Weights of a small mixture-of-experts language model, trained from scratch on English Wikipedia.
Size: 8 layers, vocabulary 9657.
Below are experts of layer 2 (counted from 0) of a mixture-of-experts language model. Rows are named router (the router's row for the expert), gate (a neuron's input weights, with its number), up (a neuron's input weights, with its number) and show model dimensions 0-191. Each number is 200 + 30 x the weight over its row's rms, rounded and kept within 0 to 999.
After each expert's rows: "gets" lists some tokens that make up at least twice as much of what it gets as of all text; "comes after" lists some tokens at least twice as common just before its tokens as in all text. This comes from a sample of Wikipedia text that the model never trained on. Tokens count by the router's weight.

# expert 13
router,191,150,236,232,143,224,217,215,195,211,201,190,251,162,152,180,176,214,165,236,236,184,292,240,231,248,170,173,234,215,163,237,227,240,187,162,179,274,243,229,196,181,206,130,214,188,217,187,157,180,201,179,183,180,212,204,173,175,224,150,196,174,175,228,215,143,194,225,158,225,201,159,139,211,191,178,194,169,207,204,138,200,223,181,164,187,199,147,204,180,210,217,236,207,264,205,212,152,177,162,195,248,154,217,206,194,204,211,195,231,228,202,211,217,190,223,180,190,192,202,220,161,217,195,194,165,234,197,187,202,219,182,147,201,203,202,191,214,163,211,297,206,147,223,225,228,175,241,243,197,176,220,197,180,225,175,177,202,163,241,201,204,167,201,205,168,227,187,214,231,131,163,209,216,166,245,229,226,185,155,199,207,194,237,185,274,177,232,209,208,212,230
gate1,180,197,218,161,225,195,162,191,180,180,247,150,164,192,188,167,249,233,223,211,155,171,202,135,248,186,243,159,181,222,226,163,149,188,225,196,168,187,156,203,205,253,212,156,171,194,163,224,208,188,177,258,182,182,192,190,175,201,178,206,237,193,254,249,149,178,190,203,181,222,183,160,205,180,223,177,259,211,190,240,158,175,274,169,160,191,193,176,242,216,186,160,185,208,203,215,194,215,187,205,132,187,145,245,214,173,194,253,239,204,189,193,222,214,189,229,267,231,185,215,219,189,201,207,203,222,214,140,151,214,206,240,199,250,235,178,161,213,216,225,166,200,230,213,199,190,224,206,178,205,193,215,208,258,200,202,193,209,227,194,199,224,246,187,190,190,186,185,220,227,236,224,185,189,191,163,243,177,197,170,205,235,205,246,160,183,285,200,154,175,95,200
up1,222,213,298,252,227,180,154,212,215,192,214,144,178,197,238,201,198,200,204,207,236,193,157,192,235,178,191,177,117,224,264,208,196,169,230,227,157,229,206,165,192,240,214,186,130,203,193,201,221,156,192,225,208,173,174,225,179,178,132,158,194,216,211,195,204,176,211,254,221,179,180,274,212,174,176,200,230,163,212,254,199,161,214,151,238,196,195,232,220,210,204,224,202,206,157,176,164,243,215,210,199,202,198,255,185,228,222,185,236,198,164,226,198,204,140,199,169,204,226,216,188,218,151,204,201,210,222,184,229,190,179,192,239,174,239,203,187,231,269,251,153,203,227,202,163,176,169,159,197,240,188,154,178,188,210,209,245,199,273,249,195,187,180,201,228,200,179,195,239,185,204,234,120,182,214,161,224,191,209,202,227,180,199,159,152,191,167,225,222,221,155,198
gets: "-", ")", "e", "us", "a", "as"
comes after: "\n", ")\n", ".\n", "\"\n", "D", "N"

# expert 24
router,164,216,149,183,186,166,208,146,255,213,246,204,211,255,208,204,199,181,219,187,199,201,149,264,222,160,172,212,193,249,182,215,222,207,143,228,287,233,226,216,211,165,206,183,210,241,167,198,202,188,245,179,196,199,225,147,178,214,160,237,181,153,276,190,254,203,185,238,178,194,196,214,188,233,183,222,186,231,194,156,199,209,160,183,236,185,183,182,193,207,186,188,203,211,197,211,160,224,190,191,175,233,185,157,139,211,181,188,264,137,186,239,166,248,201,257,156,213,210,223,227,207,190,150,183,219,207,216,222,184,214,164,196,170,175,182,196,216,196,284,234,181,209,205,185,193,170,176,187,242,186,192,185,180,196,166,217,271,176,171,214,199,192,181,203,179,206,248,213,175,223,232,187,185,184,140,228,269,204,249,213,172,270,152,213,159,196,196,169,218,204,229
gate0,251,217,219,202,218,252,212,211,158,172,213,151,233,201,177,215,166,245,182,228,184,215,261,188,173,172,141,225,195,142,208,218,175,214,217,202,175,215,130,196,192,240,188,220,146,210,208,230,186,229,149,210,264,159,217,212,230,186,188,215,228,217,193,195,156,222,195,175,198,228,226,141,224,169,230,234,178,185,228,239,214,209,206,138,185,225,209,242,195,196,166,195,166,115,206,186,265,217,161,191,216,206,203,229,240,212,169,244,156,197,214,195,191,182,252,162,220,176,154,218,191,192,209,229,206,214,213,226,254,238,187,190,148,192,212,184,165,202,279,189,193,215,160,172,176,215,172,241,191,203,235,200,187,152,248,205,237,213,227,240,218,183,151,186,179,222,158,235,202,230,205,200,244,173,213,212,177,195,214,181,187,251,211,284,213,162,235,238,184,214,196,152
up0,165,236,206,194,250,236,200,175,207,210,175,191,187,204,201,187,201,212,232,143,153,174,219,217,203,148,200,227,174,171,169,206,165,185,205,201,208,247,153,192,215,189,252,208,205,166,190,218,204,222,229,180,210,215,215,175,262,170,133,189,171,186,265,189,199,217,191,229,218,229,255,242,177,221,185,158,186,210,220,218,145,159,154,160,162,219,244,196,233,216,197,237,168,219,209,192,238,226,188,207,162,176,197,164,185,179,245,211,134,215,231,260,169,220,252,216,240,245,239,249,218,177,220,201,143,181,235,212,207,211,165,200,208,205,279,224,181,212,186,212,212,211,215,209,244,179,202,190,200,189,200,166,186,193,151,169,216,168,126,163,186,220,239,182,185,190,176,258,165,187,199,181,230,127,196,221,201,208,150,159,171,233,194,228,233,188,138,267,221,225,176,178
gets: ",", " and", " that", " he", " which", " also"
comes after: ",", ".", "s", " that", " where", " However"

# expert 27
router,116,220,148,207,207,191,230,172,183,202,190,187,139,226,217,193,201,185,156,180,256,192,180,154,192,175,184,169,252,231,223,200,200,246,233,231,211,211,192,262,175,182,234,236,159,179,216,259,205,249,205,183,192,239,175,190,217,218,218,219,191,183,182,242,125,182,160,216,191,165,203,238,192,190,229,231,186,153,213,205,188,198,218,237,153,206,180,214,242,173,183,238,175,193,183,195,175,237,248,255,199,195,258,203,220,244,174,163,224,221,210,214,174,180,259,209,155,228,168,217,168,209,194,219,193,169,211,151,194,241,230,171,197,165,253,193,170,195,201,232,148,174,221,201,184,243,191,185,168,155,171,219,207,151,249,225,172,161,199,211,149,215,219,165,204,201,139,140,188,176,193,213,157,239,221,182,267,212,204,182,222,187,194,205,207,241,171,245,232,219,255,215
gate7,220,175,167,186,198,243,195,188,225,190,258,199,212,187,192,275,206,181,214,186,196,214,210,223,159,184,214,167,154,185,206,179,201,223,185,219,190,206,187,212,227,201,132,211,180,264,186,243,213,193,203,238,200,215,262,217,268,192,168,179,243,162,207,182,195,154,189,189,185,242,210,247,190,190,222,196,170,211,190,233,194,246,207,190,212,215,226,261,203,241,259,257,213,194,194,234,190,236,218,206,165,255,230,181,229,239,186,214,199,181,143,250,175,181,139,197,164,221,223,216,175,244,187,198,234,258,173,228,196,212,204,195,209,195,167,195,149,185,183,242,154,139,200,98,216,186,159,244,204,175,143,201,176,215,188,187,159,142,209,242,183,192,235,117,183,178,156,248,207,164,173,194,213,178,172,207,200,212,172,177,190,209,193,204,173,155,188,218,227,225,194,178
up7,201,169,225,125,187,230,253,189,191,178,207,207,206,174,188,188,183,214,211,206,178,212,266,228,253,252,219,165,155,193,132,181,225,193,199,227,131,196,167,214,152,203,172,168,229,256,185,210,226,179,217,231,256,209,230,202,200,187,204,210,235,224,247,207,221,202,224,218,262,202,184,258,193,157,180,249,186,154,190,234,195,215,203,219,182,195,193,275,224,186,246,237,227,186,188,125,219,204,185,209,166,185,151,169,171,211,163,250,195,185,163,208,250,181,179,233,174,192,163,226,214,241,231,221,234,196,185,158,223,191,196,187,229,233,152,203,187,213,198,205,250,188,212,131,221,222,195,257,262,198,174,156,214,226,202,188,171,200,169,242,186,181,180,172,221,189,199,223,236,214,211,204,144,140,193,198,181,205,232,193,208,242,158,228,159,184,171,204,169,190,218,143
gets: " ", "–", " one", " time", " (", " round"
comes after: " the", " in", " a", " first", " In", " to"

# expert 16
router,225,196,206,238,190,195,150,188,237,215,162,225,214,201,239,210,212,219,188,169,216,170,236,218,219,252,253,185,172,149,169,207,139,183,209,246,161,203,186,144,165,181,202,162,199,211,183,179,183,188,237,199,203,163,177,181,224,210,233,200,227,192,178,172,150,166,192,180,266,190,114,203,169,226,212,229,187,197,230,182,260,162,258,198,165,217,195,246,208,218,187,149,191,150,179,188,229,185,204,252,192,227,184,220,165,213,196,199,179,104,197,232,168,228,190,244,202,147,201,249,260,188,189,193,200,201,172,177,212,184,152,239,225,209,181,203,219,227,210,176,183,179,261,200,191,170,195,214,241,230,234,214,201,172,245,164,198,205,160,171,203,155,194,216,225,213,149,221,168,185,205,248,202,172,190,208,183,219,226,197,170,174,246,129,246,276,184,193,173,182,233,214
gate1,169,184,170,215,218,214,193,261,235,229,181,203,203,188,173,230,241,245,241,245,179,151,166,189,151,194,225,166,169,227,221,239,191,190,178,201,221,167,159,191,203,191,248,216,192,177,195,207,178,225,177,223,167,168,225,209,181,158,215,190,214,167,183,212,163,205,187,241,231,239,261,232,186,207,189,167,171,181,193,213,186,209,186,192,203,186,234,268,202,161,178,223,219,131,203,210,139,208,203,214,177,221,205,166,189,223,159,197,218,208,209,224,300,185,240,197,201,185,218,181,182,202,167,194,227,209,194,196,215,172,244,201,151,197,176,184,188,148,242,202,241,249,215,133,199,222,186,225,172,198,192,255,223,184,220,130,193,199,192,240,216,186,176,174,214,141,223,204,208,236,225,183,241,207,246,183,171,168,231,188,267,225,189,245,175,139,251,268,202,257,196,262
up1,176,176,211,185,255,253,249,195,89,225,181,195,197,217,161,204,160,227,191,158,188,201,233,233,226,188,208,194,198,182,200,153,175,221,213,210,210,185,234,212,172,211,217,159,170,201,196,207,206,229,194,219,172,223,208,195,173,184,179,167,197,223,192,172,203,175,198,193,251,271,236,212,227,176,175,110,151,184,212,202,144,166,142,182,175,256,196,180,241,205,173,224,178,187,234,182,176,227,171,189,219,242,258,171,202,177,191,216,211,219,212,268,264,245,178,206,208,199,205,200,178,191,202,239,186,228,196,152,231,181,221,203,188,220,208,229,206,170,172,197,197,289,191,170,232,195,200,221,196,103,178,216,223,173,170,221,225,182,173,201,185,203,237,230,193,175,194,179,213,263,200,204,223,190,244,194,245,135,246,229,194,230,200,237,194,171,259,211,196,219,176,218
gets: " |", ":", " to", ";", " would", " –"
comes after: "0", ")", "1", "2", "3", "4"

# expert 18
router,193,177,178,167,227,200,196,223,159,231,252,181,218,196,235,166,219,219,247,213,149,269,215,224,214,196,230,210,200,185,181,212,138,234,155,216,195,228,211,223,177,131,211,198,206,212,223,174,231,206,176,247,188,200,199,208,188,205,190,182,211,206,262,190,181,181,170,203,238,187,213,222,195,164,140,216,162,193,239,193,166,261,187,177,183,228,243,170,212,271,199,180,206,168,189,201,204,196,265,224,186,256,237,203,178,234,181,162,251,251,132,233,242,217,183,154,183,219,159,188,160,210,238,196,275,216,164,187,184,224,191,223,184,151,192,193,152,205,197,176,144,162,204,155,237,239,211,197,194,213,186,162,214,180,211,169,202,183,195,134,182,245,220,182,215,193,231,182,191,189,197,152,122,203,193,216,196,187,151,172,201,201,239,245,264,200,248,187,205,204,213,239
gate7,252,169,200,198,208,201,215,190,217,208,150,204,265,232,206,188,205,184,201,183,167,164,185,180,179,193,157,150,200,189,215,207,231,180,242,183,171,175,234,168,198,236,193,157,204,197,169,218,205,194,239,184,285,172,201,216,152,229,232,217,182,192,221,239,183,214,232,165,242,243,183,252,196,193,223,199,200,176,195,182,174,156,191,185,221,217,237,200,185,209,148,246,225,162,278,192,219,226,225,202,180,214,196,247,218,193,186,223,212,182,163,191,209,202,185,236,268,227,249,227,215,173,185,207,222,206,200,211,258,169,209,198,211,196,196,145,196,218,185,265,215,133,171,202,168,169,190,225,191,248,215,192,223,227,209,159,196,215,200,199,217,203,157,213,249,276,124,179,170,128,221,169,105,231,176,214,188,196,212,179,161,242,176,212,232,195,229,218,151,173,175,248
up7,206,241,180,158,141,200,183,243,231,191,173,172,244,269,205,174,218,189,201,189,178,162,209,223,171,172,195,173,171,237,264,218,213,173,176,190,229,176,196,144,216,193,223,258,217,186,143,197,213,185,211,201,166,184,182,223,195,165,163,249,218,201,152,177,190,193,132,226,233,205,146,208,230,223,257,214,215,191,237,203,209,201,164,216,207,189,150,199,218,181,179,206,175,235,241,209,193,188,205,167,236,250,171,200,172,193,206,208,218,161,183,228,210,168,209,231,241,213,202,198,181,168,185,180,220,236,227,218,234,185,219,256,158,150,181,213,234,196,209,186,187,163,242,215,144,165,216,147,201,242,195,202,245,236,206,224,222,230,217,228,239,172,202,219,175,214,128,178,256,130,206,135,152,226,180,196,185,166,204,227,183,137,140,189,184,204,165,186,234,207,198,266
gets: "2", "1", "0", "3", "5", "4"
comes after: " ", ".", "201", "200", "202", "199"

# expert 4
router,140,212,207,200,145,149,232,187,187,218,197,178,198,152,217,140,193,199,194,226,228,209,190,145,180,166,188,213,211,172,221,148,186,167,190,168,107,252,242,264,194,219,168,189,200,221,267,226,270,213,201,224,260,219,191,165,193,239,184,215,180,230,250,181,157,220,241,209,175,190,236,168,198,148,210,208,226,188,217,198,174,221,187,203,241,193,241,217,136,211,178,192,142,240,171,188,200,228,194,232,223,242,193,171,192,184,191,196,194,235,174,226,165,178,180,208,227,189,209,164,232,225,222,224,205,184,155,263,211,208,171,214,239,187,247,163,175,205,225,150,204,163,217,208,218,181,242,202,233,181,206,186,195,168,202,180,188,211,162,184,167,190,181,177,140,167,203,196,223,233,156,206,190,219,179,181,160,194,178,176,187,197,215,268,191,250,208,173,186,146,281,178
gate3,175,176,195,123,207,205,205,193,186,177,230,173,215,183,196,178,178,167,245,228,189,237,221,204,145,143,169,230,206,216,168,183,185,214,190,235,186,180,172,221,199,187,209,195,220,198,225,256,287,217,230,224,212,202,218,182,217,232,142,230,167,124,172,228,197,186,206,214,201,185,224,283,228,185,166,211,219,254,223,198,188,187,189,249,207,270,201,207,181,157,203,217,163,216,181,184,157,202,205,238,188,176,225,220,280,164,216,213,193,173,180,258,180,203,207,197,261,284,196,249,177,161,195,163,200,233,194,189,221,179,194,223,198,200,224,191,207,152,211,234,227,187,242,189,176,234,160,209,167,176,174,206,212,210,184,177,214,137,200,215,173,220,215,160,154,236,199,270,182,184,150,157,237,197,212,231,187,208,184,216,164,179,170,195,256,172,247,186,195,199,210,253
up3,243,136,221,210,214,159,198,180,239,232,212,232,242,176,165,153,188,193,194,173,129,220,209,218,158,140,128,249,231,202,207,155,171,241,175,196,214,171,220,194,206,214,208,173,196,246,227,183,179,190,203,203,195,203,213,179,246,196,147,212,163,161,231,167,188,178,241,241,230,212,198,229,196,171,219,241,180,184,171,196,245,203,194,231,179,266,245,213,189,215,205,198,194,164,225,222,211,188,204,175,203,184,257,120,208,177,189,218,182,183,181,212,153,204,222,168,163,230,201,224,191,188,206,142,190,225,211,194,229,196,176,165,157,187,184,222,202,239,251,231,279,188,252,193,193,250,187,232,231,172,243,169,186,222,223,195,183,166,238,198,153,117,181,173,214,213,187,221,211,192,257,185,170,271,196,188,217,194,193,204,205,266,218,220,226,208,192,183,195,166,190,143
gets: "0", "1", "2", "3", "4", "5"
comes after: " ", "–", "201", "202", "200", "199"

# expert 23
router,177,246,171,195,199,204,194,159,216,185,208,190,188,209,198,155,220,244,180,221,197,155,155,180,193,197,217,181,216,211,193,233,181,192,249,174,157,174,204,210,215,245,200,181,182,217,191,225,221,170,245,212,186,212,214,145,193,207,242,240,239,312,175,205,193,174,153,192,257,248,222,203,235,216,223,155,200,240,192,170,230,177,153,197,234,216,200,296,259,208,190,201,214,194,203,250,191,269,181,164,206,167,168,219,166,222,187,159,183,255,144,205,203,248,192,145,214,201,183,182,197,196,156,217,242,178,191,196,209,214,193,213,241,173,138,250,190,207,154,136,208,179,182,210,170,219,226,197,186,180,149,242,245,186,205,174,229,115,212,176,209,231,231,185,181,223,245,249,180,202,200,170,214,202,190,183,215,157,179,210,197,245,196,205,183,213,187,187,217,184,232,153
gate1,232,166,202,222,137,174,212,228,172,176,226,233,261,174,222,203,220,208,191,215,236,190,290,194,176,214,198,214,201,223,139,156,226,157,199,186,213,175,220,176,142,211,258,171,188,151,147,187,189,228,190,239,121,241,237,200,213,186,148,221,242,215,260,157,178,133,224,196,232,205,213,173,180,213,160,231,184,174,194,218,180,215,197,239,212,194,229,196,194,186,206,142,201,204,194,175,224,213,121,206,214,201,180,156,219,170,258,200,208,200,162,171,226,152,209,182,193,234,194,185,210,185,220,200,211,231,246,229,142,185,175,194,170,156,227,180,209,242,224,250,224,177,185,202,190,212,229,235,177,272,190,246,197,181,249,223,194,187,240,165,191,186,195,234,231,227,225,181,185,165,225,216,198,174,171,179,198,136,191,227,222,196,265,212,191,151,197,222,222,205,194,212
up1,209,214,217,235,219,203,199,241,164,165,236,201,165,236,147,224,171,207,252,124,218,200,240,247,210,167,243,203,207,174,164,257,186,199,187,176,202,172,195,216,182,148,209,190,223,227,143,195,186,162,237,236,165,233,217,180,183,160,182,243,228,182,222,210,195,217,255,187,229,227,212,217,202,189,227,217,214,185,228,185,257,223,244,189,209,219,194,162,249,255,130,266,238,169,200,205,153,200,165,180,197,207,224,223,159,183,194,208,229,171,189,240,186,184,163,220,261,154,202,184,175,204,165,170,156,220,197,212,212,191,170,202,142,225,238,217,197,158,172,212,173,201,212,191,244,233,225,195,159,217,218,195,209,212,160,177,282,194,188,228,247,197,219,165,272,168,203,208,186,203,197,148,216,190,179,212,165,186,245,190,209,145,186,170,166,152,241,218,211,220,157,240
gets: "-", " first", " New", " National", " United", "ical"
comes after: " the", "\n", " a", " The", " of", "'s"

# expert 7
router,192,189,215,241,186,221,219,202,139,279,231,208,181,232,253,225,181,178,146,225,244,209,180,212,190,156,199,214,205,246,246,176,182,179,246,215,192,174,180,217,162,183,226,233,204,175,184,198,204,181,151,219,223,230,121,216,198,183,204,223,223,166,236,191,190,213,168,182,239,189,148,150,192,151,206,174,192,142,182,186,167,188,257,195,248,132,209,190,230,161,263,241,217,167,202,211,169,226,231,248,196,213,201,135,242,215,196,214,158,235,201,227,231,207,242,217,213,218,206,239,156,169,194,220,202,158,209,179,180,238,241,172,241,215,200,177,194,206,231,245,255,161,182,184,171,218,201,213,100,203,238,197,220,240,191,215,175,153,181,192,162,220,183,176,169,225,211,182,236,170,180,184,237,200,190,203,182,213,195,164,217,232,226,234,172,238,182,194,255,197,209,179
gate7,164,214,243,179,193,177,208,198,178,220,177,175,230,154,170,216,226,253,232,220,220,153,256,222,197,177,169,229,163,194,244,181,212,178,172,201,239,171,215,214,171,210,204,241,161,192,170,183,261,192,207,227,230,195,217,212,172,184,260,191,133,212,204,261,217,244,171,243,242,211,246,237,207,198,168,181,154,212,223,169,224,184,188,194,216,219,155,193,194,189,131,181,175,161,187,158,177,162,166,164,234,242,187,224,201,182,150,193,177,150,114,184,207,210,193,169,268,228,144,162,182,181,153,208,216,215,198,183,209,255,197,224,176,221,248,183,221,111,224,209,203,232,179,208,208,206,191,183,214,164,235,195,178,186,234,198,197,247,239,190,176,224,151,186,161,222,201,183,236,207,199,173,206,227,204,214,208,166,223,196,186,215,191,157,230,224,282,176,203,166,225,228
up7,222,215,163,162,194,224,210,230,154,199,187,199,241,209,176,192,200,194,192,243,182,216,232,179,218,253,246,213,266,246,166,193,264,135,199,234,200,170,186,225,206,191,218,249,251,212,164,220,189,198,145,221,221,203,170,132,178,220,208,167,177,194,208,192,238,183,178,200,164,204,236,238,195,173,226,225,192,200,216,258,259,196,182,172,182,214,216,211,173,192,166,199,182,168,229,171,173,199,189,243,212,194,161,277,213,211,210,207,211,166,198,191,187,286,194,159,193,179,115,204,238,259,249,234,224,192,194,180,264,129,182,216,163,175,145,206,227,158,191,175,176,175,196,188,132,232,226,212,207,226,190,199,199,240,184,190,211,227,185,216,144,197,158,188,196,155,177,230,260,158,201,181,171,194,257,198,207,179,217,187,194,177,200,179,222,174,232,209,205,228,199,180
gets: " (", "–", "201", "==", "200", "202"
comes after: " ", ".\n\n", " (", "–", " |\n\n", "1"

# expert 5
router,209,192,243,172,165,190,132,200,155,210,174,222,197,168,174,198,194,212,217,229,197,229,217,164,193,193,215,253,188,219,169,218,194,193,191,225,199,226,199,203,222,230,169,199,171,220,200,239,232,217,243,208,199,228,171,251,218,201,240,238,169,208,216,227,180,193,278,157,141,199,188,144,187,188,242,242,199,199,251,144,179,241,193,191,202,230,191,192,207,151,157,216,216,196,261,216,162,190,239,216,189,256,181,173,221,279,178,213,196,217,229,171,195,166,218,208,152,244,194,149,212,207,194,179,212,170,208,201,214,173,200,112,204,195,231,204,190,224,239,241,143,164,155,182,168,156,231,218,145,206,180,205,220,198,188,250,149,159,176,181,136,218,205,234,214,236,191,219,178,223,184,182,205,201,230,195,186,237,208,195,241,204,222,161,256,269,227,220,211,183,140,153
gate7,170,211,173,153,156,242,235,192,225,206,237,221,219,182,216,198,217,203,211,227,189,237,203,256,171,175,205,117,229,199,199,286,189,243,175,183,217,190,153,245,224,184,192,165,197,208,156,220,198,228,229,199,189,158,189,171,165,217,216,149,106,175,182,252,254,230,163,142,212,219,243,233,232,209,167,204,195,172,228,216,240,253,141,222,179,210,194,190,181,180,196,196,195,228,219,190,219,210,179,239,210,224,189,175,203,205,223,255,207,208,184,245,189,238,161,214,260,199,197,222,158,158,181,238,203,207,211,164,171,173,227,208,203,204,197,235,169,189,236,186,222,235,218,193,182,250,202,244,186,158,188,209,226,151,192,219,234,152,139,208,195,237,207,250,233,224,226,238,180,180,178,200,137,159,188,206,169,130,182,231,199,217,235,198,207,168,193,226,187,221,201,238
up7,185,184,239,252,205,253,203,191,185,245,224,187,202,181,207,173,187,187,228,204,220,253,250,213,234,170,182,169,181,174,143,258,181,101,195,219,247,203,228,223,214,158,255,154,219,172,136,185,191,170,220,212,146,141,221,170,174,156,202,201,213,162,191,179,196,197,207,181,244,223,229,193,192,206,185,204,228,185,157,227,220,214,230,224,176,164,204,191,240,240,244,226,155,218,188,206,173,171,186,165,183,233,225,168,158,188,174,199,212,206,153,244,181,241,200,151,218,206,165,225,161,248,172,183,198,233,202,193,169,197,252,214,235,210,187,262,181,197,210,191,182,240,224,193,202,230,162,216,215,196,234,195,193,190,223,177,207,230,242,206,180,215,203,219,183,113,199,202,226,175,182,249,164,155,181,215,237,209,246,226,250,224,185,220,134,161,215,251,206,245,214,183
gets: " ", " —", " $", " there", " home", " C"
comes after: " |", "|", ";", ":", ",", " in"

# expert 28
router,235,203,173,236,173,251,194,183,120,248,149,191,227,144,217,189,171,204,221,207,208,218,208,186,203,150,220,189,162,140,206,245,205,218,189,214,179,173,193,206,258,193,186,188,200,190,190,166,190,209,212,198,215,199,185,249,226,165,272,182,213,201,205,213,218,200,172,231,180,222,202,215,192,171,165,209,220,223,250,203,208,234,217,246,226,194,178,165,176,204,223,184,153,231,228,210,190,225,224,193,211,172,212,211,259,222,207,186,185,280,215,210,175,237,145,159,214,233,196,204,169,180,193,217,230,223,171,182,225,203,232,123,218,147,203,178,179,218,229,166,159,177,208,199,173,244,137,229,188,173,222,155,189,177,217,207,246,189,150,197,227,257,295,202,184,190,182,196,251,213,181,202,168,200,153,150,194,179,190,191,215,178,178,230,211,275,181,120,159,209,175,234
gate7,241,209,224,191,206,188,167,186,162,227,239,215,188,178,186,227,263,210,239,216,209,188,249,251,195,198,234,155,171,189,207,241,215,113,221,227,171,196,217,208,204,258,181,191,222,233,219,194,199,177,148,182,199,181,196,224,181,275,225,213,171,193,215,233,275,224,177,266,192,171,172,195,190,191,209,213,262,212,223,231,236,213,137,214,167,200,191,203,149,197,170,204,228,178,243,201,201,195,145,217,224,187,219,277,147,254,233,213,218,155,202,232,159,229,180,211,159,184,184,208,198,221,245,194,212,192,166,212,144,202,190,176,114,225,150,232,177,210,196,230,179,204,177,200,170,211,218,184,225,200,232,199,251,226,198,193,161,155,182,203,167,235,216,235,204,176,163,168,199,234,198,208,131,178,233,159,155,210,236,182,200,199,177,155,197,205,215,172,183,199,193,145
up7,158,181,208,234,209,192,210,201,230,221,220,181,214,225,217,183,173,189,222,217,258,141,163,171,198,197,142,164,187,193,180,192,220,200,260,210,171,229,203,199,209,196,216,149,187,244,217,215,213,219,133,265,227,162,183,194,176,218,203,247,221,177,245,252,220,218,245,234,209,207,178,150,240,169,201,222,194,143,164,244,135,176,216,193,233,209,252,217,160,210,200,246,226,233,171,236,161,187,206,226,189,176,187,190,184,201,178,182,245,208,180,203,198,225,197,253,175,194,218,193,214,175,189,176,183,159,209,230,197,183,206,175,187,243,211,203,170,184,137,211,255,186,230,234,148,198,202,171,219,193,122,276,229,249,193,148,215,183,197,253,161,181,147,146,226,265,181,164,211,180,165,186,172,193,169,215,205,240,203,218,201,223,141,166,217,203,217,244,189,219,179,171
gets: "200", "202", "199", "197", "°", "′"
comes after: " ", "-", " (", "°", "′", "–"

# expert 3
router,143,206,185,200,149,192,191,169,198,182,209,206,236,168,155,212,224,164,163,230,161,217,215,223,218,196,180,250,210,204,184,156,171,192,208,193,228,187,160,237,205,219,197,188,193,180,212,238,182,204,144,148,200,204,155,198,230,205,214,216,219,217,226,212,164,219,219,168,213,198,87,104,187,197,226,190,233,174,191,214,268,200,157,208,213,258,209,179,220,211,256,188,235,180,182,225,220,148,211,233,165,171,159,181,127,212,192,184,197,154,173,189,137,214,208,204,212,146,175,182,257,241,190,212,209,196,160,225,230,215,191,252,200,211,176,226,205,188,229,187,154,254,189,261,198,209,206,218,265,193,281,218,179,177,205,192,203,194,201,154,167,200,169,187,213,197,248,178,162,153,223,190,175,214,206,191,220,209,193,206,217,205,242,144,193,244,240,226,211,193,219,225
gate1,235,249,259,202,237,218,166,169,220,218,195,219,188,217,183,192,176,236,190,194,239,219,246,209,194,206,189,167,176,174,213,187,223,174,177,216,174,205,165,189,203,286,220,201,221,177,175,174,258,170,215,229,209,140,235,171,236,239,134,198,159,181,164,202,209,219,180,199,211,220,214,212,236,198,204,199,121,230,213,240,184,192,174,152,161,227,207,189,215,199,166,162,208,215,134,212,178,160,224,206,205,151,211,239,209,216,97,245,211,180,251,266,163,251,230,193,234,211,186,183,193,203,201,173,202,204,196,221,154,177,151,184,204,259,207,221,213,177,176,232,200,175,157,189,227,216,153,211,205,210,234,175,190,217,196,206,222,226,195,206,228,258,166,195,180,182,129,162,223,217,188,165,190,231,238,200,184,244,222,176,169,186,154,197,156,200,149,246,192,184,182,151
up1,192,243,188,148,224,289,184,156,162,146,234,228,220,150,181,209,212,227,214,117,168,203,214,168,250,193,217,204,165,209,151,197,150,182,145,241,190,202,145,192,183,188,142,171,221,195,197,170,203,214,228,212,204,191,222,178,212,212,218,180,192,218,163,173,187,176,232,187,247,239,211,207,236,179,208,188,203,222,192,217,166,206,171,162,204,226,164,190,166,221,195,208,196,254,166,240,242,239,191,219,179,187,217,221,233,232,120,211,212,196,208,226,162,212,229,183,227,197,190,219,209,203,187,247,183,206,217,186,163,154,212,181,225,229,224,191,244,195,174,257,236,191,197,189,220,242,140,203,210,203,196,168,210,233,187,189,238,235,165,186,271,211,212,190,149,206,181,147,210,253,273,192,164,216,216,149,250,181,224,238,232,169,215,195,245,178,202,190,150,203,146,214
gets: "|", " |", ":", " a", ";", " /"
comes after: " |\n", ")", "0", "1", "%", "2"